Weights of a small mixture-of-experts language model, trained from scratch on English Wikipedia: 4 picks a token.
Below are experts of layer 5 (counted from 0) of a mixture-of-experts language model. Rows are named router (the router's row for the expert) and show model dimensions 0-255. Each number is 500 + 25 x the weight over its row's rms, rounded and kept within 0 to 999. Numbers have three digits each.
Before each expert's rows: "comes after" lists some tokens at least twice as common just before its tokens as in all text; "comes before" lists some tokens at least twice as common just after its tokens as in all text. This comes from a sample of Wikipedia text that the model never trained on. Tokens count by the router's weight.

# expert 21
comes after: " |", " by", ".", "-", "\"", ")"
comes before: " ", " the", "American", " –", " his", " service"
router:500488510522475527469520475507531545502494502503468479520481489504514514471443472510489515519500494516514503491491536525476472475489525478479554513518508486494506484517509510489481468480476473492527517509530506479491515514530458480524512533485467495500472461540528448537494514549501512486495468501504532478531509498514483552548496509474481471447537469539488518489486470531566528524526479457499507465552533505564495477473530447511515513502493498530516495488449492517476490493443522476485484515523515457507519498522540520500517505528518513455497513530468509538463476514474512494471505497533538515485494490482503474497485466555483509481523533529500483528505471469508508490535496490525468517476481514478550494523552468476435470459520488472478475501525532475496519491496504

# expert 54
comes after: " a", " two", " an", "0", " one", " A"
comes before: " of", ",", ".", " in", " and", ".\n\n"
router:478530520488534525495489511535520431498458485510465517517507536489511519494523522486513513478487483489525483487503541486491464524526495467502509508527519490515466513494465495512492528488543523506505475520514503529478517498484498488509449515460494528481541517506504501482512511512518519513532485554502517497534535473449494530446480510477514480532519534470581486498482516486542529490465492512511502467491544491511512465507496541536476518429503533453525498537501532454454526536514529521500489480453518484468541474524496508499480528499457507483482537466487478457486493472521504551521493528477465474471493476504490508470477516522490479513498520492480518533506511501479477474463539500461504532533527474510466490503480527539545525535519487520499530508459515517485541497471470

# expert 45
comes after: ",", ".", " of", " that", " all", " as"
comes before: " the", " he", " it", " they", " is", " was"
router:509532546537518478491494513506490530478500480491458494511551494514489494479510519520516529490562519513479530494498550517505496492520534517496487500513497487538479489514521476507529489534520497516502464503532515454548468478505478487473528499503534470518481473467467507500478444549513455489492531506497494525553555504522512520551524421477480548502496558458498519480477448490506464496485505492514472487502529522535549493530529506527520476526485501536515507542505476488559532498506488554550507522496498520496491481506499500494542472484520494512481511514522526491498508495477506472500527501497476535505504522515482511558512483519547522496475481507518511513511534482508547494529518491534507481465525520521532482478485482524492528484505482508447500506553517524504506443464523

# expert 5
comes after: " ", "20", "19", "–", ":", "."
comes before: ",", "0", "%", ";", " |\n", "00"
router:519524501480490492545502481506496467508532469486500496528505503497504505520510505557488498511532504501505509530477545539516537510506468497462503533507493532470481524513482501512505513515550456526503515553455474534519442509485515495499494466502496503503542522493550459519487482533497481491470501460521528536551542518484500488488542455463533499530546546470529511498492509485446494451472524463539497473460490522462529507527512513505521437463525503511481480509498530490536534509524530510514501488490484490495497505498518522494499502493539468473501487474505470489501519513553489528496514465514497536510507473534528544516487481484480458516523462496541477526501496519513475471512527495500473485488509533550520557529524481503508506476505513502459498465541512538467471490475558

# expert 0
comes after: ",", " that", ".", " where", " when", " which"
comes before: " the", " was", " is", " had", " he", " are"
router:544517500535523473480481491490506456481515486509534485499482510520477461533511502531528530523486508513479456469526485543430492470439521524500479502520446469534521455514485503520513521536512477483492494484508491520529457490515506472476476491491525489528505453537499532469446458469527475501503523522509487498505504505537555519558495510520472526506488493519501517494480485522473482548514521503531485491538488474460549516485470474498508516522490528522473516507491485529503468506490462496501491489513530486498506540530445490497491475522478472498484514531528506500500515559480504488526507484527485524530514498526496509482483515481484509487512527451458519476481490519529538499544493499482516472505535515430486495470550496511465546476475487534507509529526464461487530457534487

# expert 16
comes after: ",", " ", " in", " August", " June", " October"
comes before: "20", "19", "18", "17", "10", "12"
router:496536518463532488523510493488486477508501465511481482520485552488485532501485526497507493494478458523476477480505477506459504471469500493504530514462474492478481465511531453519541493496520499515532471492478537527521472542467512477509481514492511509499481484512497518535543469497448500483503472488497519541502547548499536512519464514490477528529491539519472466480485501513505527463495482440496552474543514507468541482474485500487495511440511521472452458513532502507495512486513487487552486529492497501481497487491559464483476502550500449491504486480535552489503491511461490529511454464545510528506501508511517531541497459526490488509509509517497496540474524482514462496472509526493454455487504478510465530545504480550482527472470460496491533533494493526532477491475498

# expert 32
comes after: " was", " were", " is", " he", " also", " be"
comes before: " to", " by", " in", " the", " that", " on"
router:475515513547538528497505505529518498484514458480496531487482504509527520520537519494533466474474502501480535486522505505506500491465526514532491518485521464464538485452509553539499475477498498502525514548489527508475489506460474497475471512505476518510496515502552530508507518492498489486527539485507510475481481533551509539477465537506473459504507478549530523488546508540513488485515512500525541542504506524512472508538454476505471504484533499482447476528498516515554472531469464474500492480442498493536453521504454507524485455496493479550550518502520492537509498495489525453478523534551517473501482502470489547490484546471524521528507484510488515498453496507503516467470484510485505535504487530473477518518468484490490493511522465517493462540475462511540505501542502

# expert 7
comes after: " ", ".", " |\n", "\n", "-", "|"
comes before: " ", " \"", " -", " Liberal", " Democratic", " Republican"
router:482495464498464461520453514468436518486493527518451451490491500523475531482500472512493518474563507481544481483485467510527518455469470510504481482490512450553502480556484497479537480546492501484486499494523535509490513506488497500501489484489493489525456527506511476511504508478517476477489501547470515523481500534464506466491475482492476470524470535483507535467514496515497547540531467493514512497556518465501485553487513471520532490483470495537492507491516537485463537468510530457505512536540536511488494452481479496501524506478524490465552491533472479505451499492515518526509473530499532474501455501551514542518481477512483469498488442522462475488495538510501519524526486507496472482472548480481497479492472475481482521506470524495522495528505474525474494494515519

# expert 9
comes after: "19", " ", "–", "20", "18", "."
comes before: "19", "–", ")", ")\n", "20", "18"
router:512525497453488507528501466475481500500469492505485477520488518520531502503513465534508455506485477508523508512527522523447469473477475502515485525463504471466458522466509480520531495492488503471481488459480533492500505493515532466481446485532479497485524510534534503493512495501496570436495501569510525513498524481468494523493476499479494482527501549462495522527485519490455504515507509511488486494473536537463517449503506543458476543459465524540484516507519526488459452458512539507515498497508499459509527510461506477488465507499478512526510524487503502540535514535495468542479483491536521506475515475481510492519460485524445512532527478502515510488506494482526496461511478501495464519517541464473491546521509515536512513542537474462480474512495535474466543487476528

# expert 31
comes after: " he", " it", " It", " which", " and", " He"
comes before: " a", " to", " the", " not", " been", " be"
router:487524499546526483502526497510502492475519463513509535498513486491489490484514500504518452477475517468481540508505467518495474483470508524486513498457499494502520481479524515518530458505538500570503522489499507549492535519509525463511504543518482526514482493512532476515517479504539488514516482517516479509542482530526500497508458501495494480530542494526615504489537523511524521470527520493476508498478515485502521495520435476525463502537530471456500518532502503495511498472495466525501489493457532517531499487494482480510472476501487502483512481481531502504519519508505501469455525522557468441521511504527491502483474499475522510508501523508482502533467488502505547544522482513473532542489466516525462548517510481457488496468526519502533459531477471484517511416492458

# expert 88
comes after: " |\n", "\n", ")\n", ".\n", "|", ".\n\n"
comes before: " ", " •", " \"", " Total", " Born", " The"
router:508466488486485452483485482504533527539485502517526485515478453474509473497536454511535486481521509508516496484528493500535458521475494517490502481535474487526536498504531480486511481495547497491512494484529511516515470519505474529543527463516456497536485476524508490497509494489504511467466478517505536472456485557442471475501536520505483484522471504499446542551473462481525527526539515520481522475470494454512489483481470484529509500538504471491490504465502514506474519498500482490454535539522498521497487501499522459496484467510497470488553478544532487481511554538506472549481518488514507477531489513488482501481529472520523464473478474526492465471469549501515516532461478501541472530496493509494473507540482527510545506519471477542504453508495504489514442527544494

# expert 27
comes after: " the", " in", " his", " this", "'s", " its"
comes before: " of", ",", ".", ".\n\n", " to", " and"
router:523529505501525515501466533536486515515475535528469485525522475510484503478481492461474539491490543518496492517448530485511543494520496491495506481488522501522514515481518554508484488501476487530466482504490496489477523455518537536535478514480561484458524560483525520493508527524488508499487512462482457517453502529494502532483524471473488521452474491476559494525476535456486505469486532461516522519454492502523523506530457498489528487505535464500506528530500505455518525489496472501476530471460492472491519492456495475548512466416489499502482509476497484470521513494494519509505490485476442496456487503496503481504494491524541486541499499517499489501517493539530488510521505556493519489471488461517501480474463493494543479518511541461476497454498480496457461473478471

# expert 78
comes after: " The", "The", " the", " this", " This", " same"
comes before: " was", " of", " is", " he", " were", " are"
router:536503528507519492506478495519510499502509481522478474495500521495458535469541511520545549495469508506549463456507518503461516464466525492500467479506487482537492486542528506529483519541522481515521474507529478519465516488469504511512456505452516454533498479512477508497522473481509518482499481509498483504483518486507534521495514537463471536491437502482478471534515517500527523522542539510488565506518494451530505557488510479502494526434512505481449540509516469484492500516491484481519512479474490498540505521506475491500508500477496475489490543523494510450463469515495514485543535485470516517498480506568520514469526484557492505521497511477474542528500468516507504469510512530473521509489501473463491467513496478484518534503439555512493508508472438479473476510499483

# expert 68
comes after: "-", "|", " |", " ", "\n\n", ":"
comes before: ":", " |", "\n", " |\n", " place", " /"
router:538471511500457491457535513512534531502474487460512484476515497470452493464527496465498535471480521468563511495488503527515496510480464483538492484493519516530486454530508484468468488533484488536482491486454517444456545501524500476481483488485468450537495541478479498479489504524443455541497464477508519542478460458480496511486469499484512514483482505468521498496494518531507515518537479523484520528497488484510517541475467484527542476477440499525508531448526489468494480509458540507513525562496482493504538477516514471506493533481483536527501483533493532491544481487489488474485476504472529507455462507478519504475485484487521512492535511528501519487517523550495487513491499515525511512524512516545505484498491468499512464538479506477463478477534511475489496539493518

# expert 3
comes after: " the", " The", "The", "the", " this", " first"
comes before: " of", " was", "'s", ".\n\n", " is", " for"
router:469506512502498523513496498508497552519472494483486468503527503516509494508536490520488534484514476529472480505489538474497536481539477533477508518508538513512533513483504503535479505474520512530455501470468471495499523461517474533510455502465554489488519554492553491515505480537534514532503511489467500527525502491505489512507502501487479520439470517531566471504474483517491474464488536474495484514478452498520540530509451502505519496490447488459524522553488496499509512540469462454531534458497516493549470456507509514548518504436528486488503499461537468476472487460493494480511480489479474454489498467503519501538507492481497471536540516485471545525538511519503463470486508493507510494497481522513493499478488486488525490494484559496459491475471441501508477500481495

# expert 29
comes after: " |", " his", "|", " its", " their", " for"
comes before: " |", " |\n", " Set", ";", " season", " Candidate"
router:494463468513507529526498538523498503484510468463503482474486503486465492520493490449475470492454527496538449508494493489544495508512486453496515463495529553513508489494453475492477450519498488473484502526541485493460515542470494532513477485492539523476478530465461528482488499522516513544488471526515533502438477506494495470479519529507531482501488475489546503504487489480528502484511518537490485517515476485521527508520529516526506461475485516512492487466520509445485508553468539529487480536534475464490509483549485520520541530525531520506481485505481539487479502484493517547501498478471531499464511489504536481514525538466444476498488528506526532495511527548474508492501522481525488463465500470531488467483504478463528492510472461536533528467481477460484455501486535

# expert 18
comes after: ")", "0", "%", "1", "2", "3"
comes before: " ", " —", " +", " −", " USA", " ."
router:482454508471485496534505517454487485468496498494461493505493501538533517493511486506497490526508479521547518471511544475504471502516468474505489472493496473520487523532516488496451481505484515465463480516526449456510503519474490514502470501456479475501495470549545479548488488464524563460544524548540511517478463503506460473459512516513498469536520521468494514481527527501501531493504461495485452486522515492500479487532517551491491550498509513504494554458501485477472507509464501515506501503521540510494524529501492501463485516537493462468493493514450494537514532533502464546466529486479486533538518522458509513488525497525445496507516508517523471492447528495490469518526493494461460513474487463504525522497472492481463504520517488497478455529496535507525506539469484

# expert 12
comes after: " was", " to", " is", " not", " be", " also"
comes before: " to", " in", " by", " the", " as", " a"
router:476501503502533540520511516509516500513517483500481525504474475482489557477484541535480506471481502479496509506495477517532492524447497523513463484484489485480510485469537551497545530519495483499548525549491526497490465487481496463478483503536468523506522554484522525486508491483510466536528485507503504483512508561520532544509465533520473519508517514486605503552522522528519450482486502514498520484477496543462495504523449463507503515495515491479467483490527496509538477512521468491525507461426498485504458485503458529522489493488484503529501545465532494507527494490493525443490538543529517462529482536490469509487477514479501538500501474508482504503466487483535523508483495496498543510506472528506467506495527493511504487521499514511466491516472454502524461484509546

# expert 43
comes after: " ", " in", " on", " of", " from", " In"
comes before: "19", "20", "18", "0", "1", "2"
router:531503464499517495497526504510497497527477500549515498480483426502453476462526505490492482495504523497466454490492451529504519530513456473528540514505520526476490517522445475477528471497481498535523462543480456536527517518478546485504548534472486506487493501529512482503503489486450472464474504453488523528489529503504494479533492496507524501512522506500495513503497531520497444488457454461503509468490550518491513516483511498482494469503548472484476527469510512512513504496478536531521486518446494539484520548483551555522475506523506454467459463522527523476499504504461514535499471458502524501516497518501523484471467478497493528486497493515528453471486537536475488517554476508480469498523507510512503513494539530496476481501504499467513543529531516526505488463486499

# expert 91
comes after: " was", " is", " as", " were", " be", " are"
comes before: " to", " in", " by", " of", " as", " for"
router:516467531516493520505524482527525474507519477489517482524512517458532476548474536479477520498520460469507480532532523470473475502502525521475501524468520528462511545476492508491564500484497522474497542517517471486490536503451507499503467470561487545460524504515490483522497523532532487530524495487491505484492532524463503522464463515526437522518505545481547531481532488511501480452498531523532463472479489539492501495531482486507505494526475507459505437535507519495478516490494501501523483483501492466470467523468512475467499490471462533556483523523539457527517498523513513455490541510499532536512517496478436504487496524508485500494520479527533518494500472480525501477508500532521520475519491524508487533454490491513529493524538519493482482498504490551478533495521543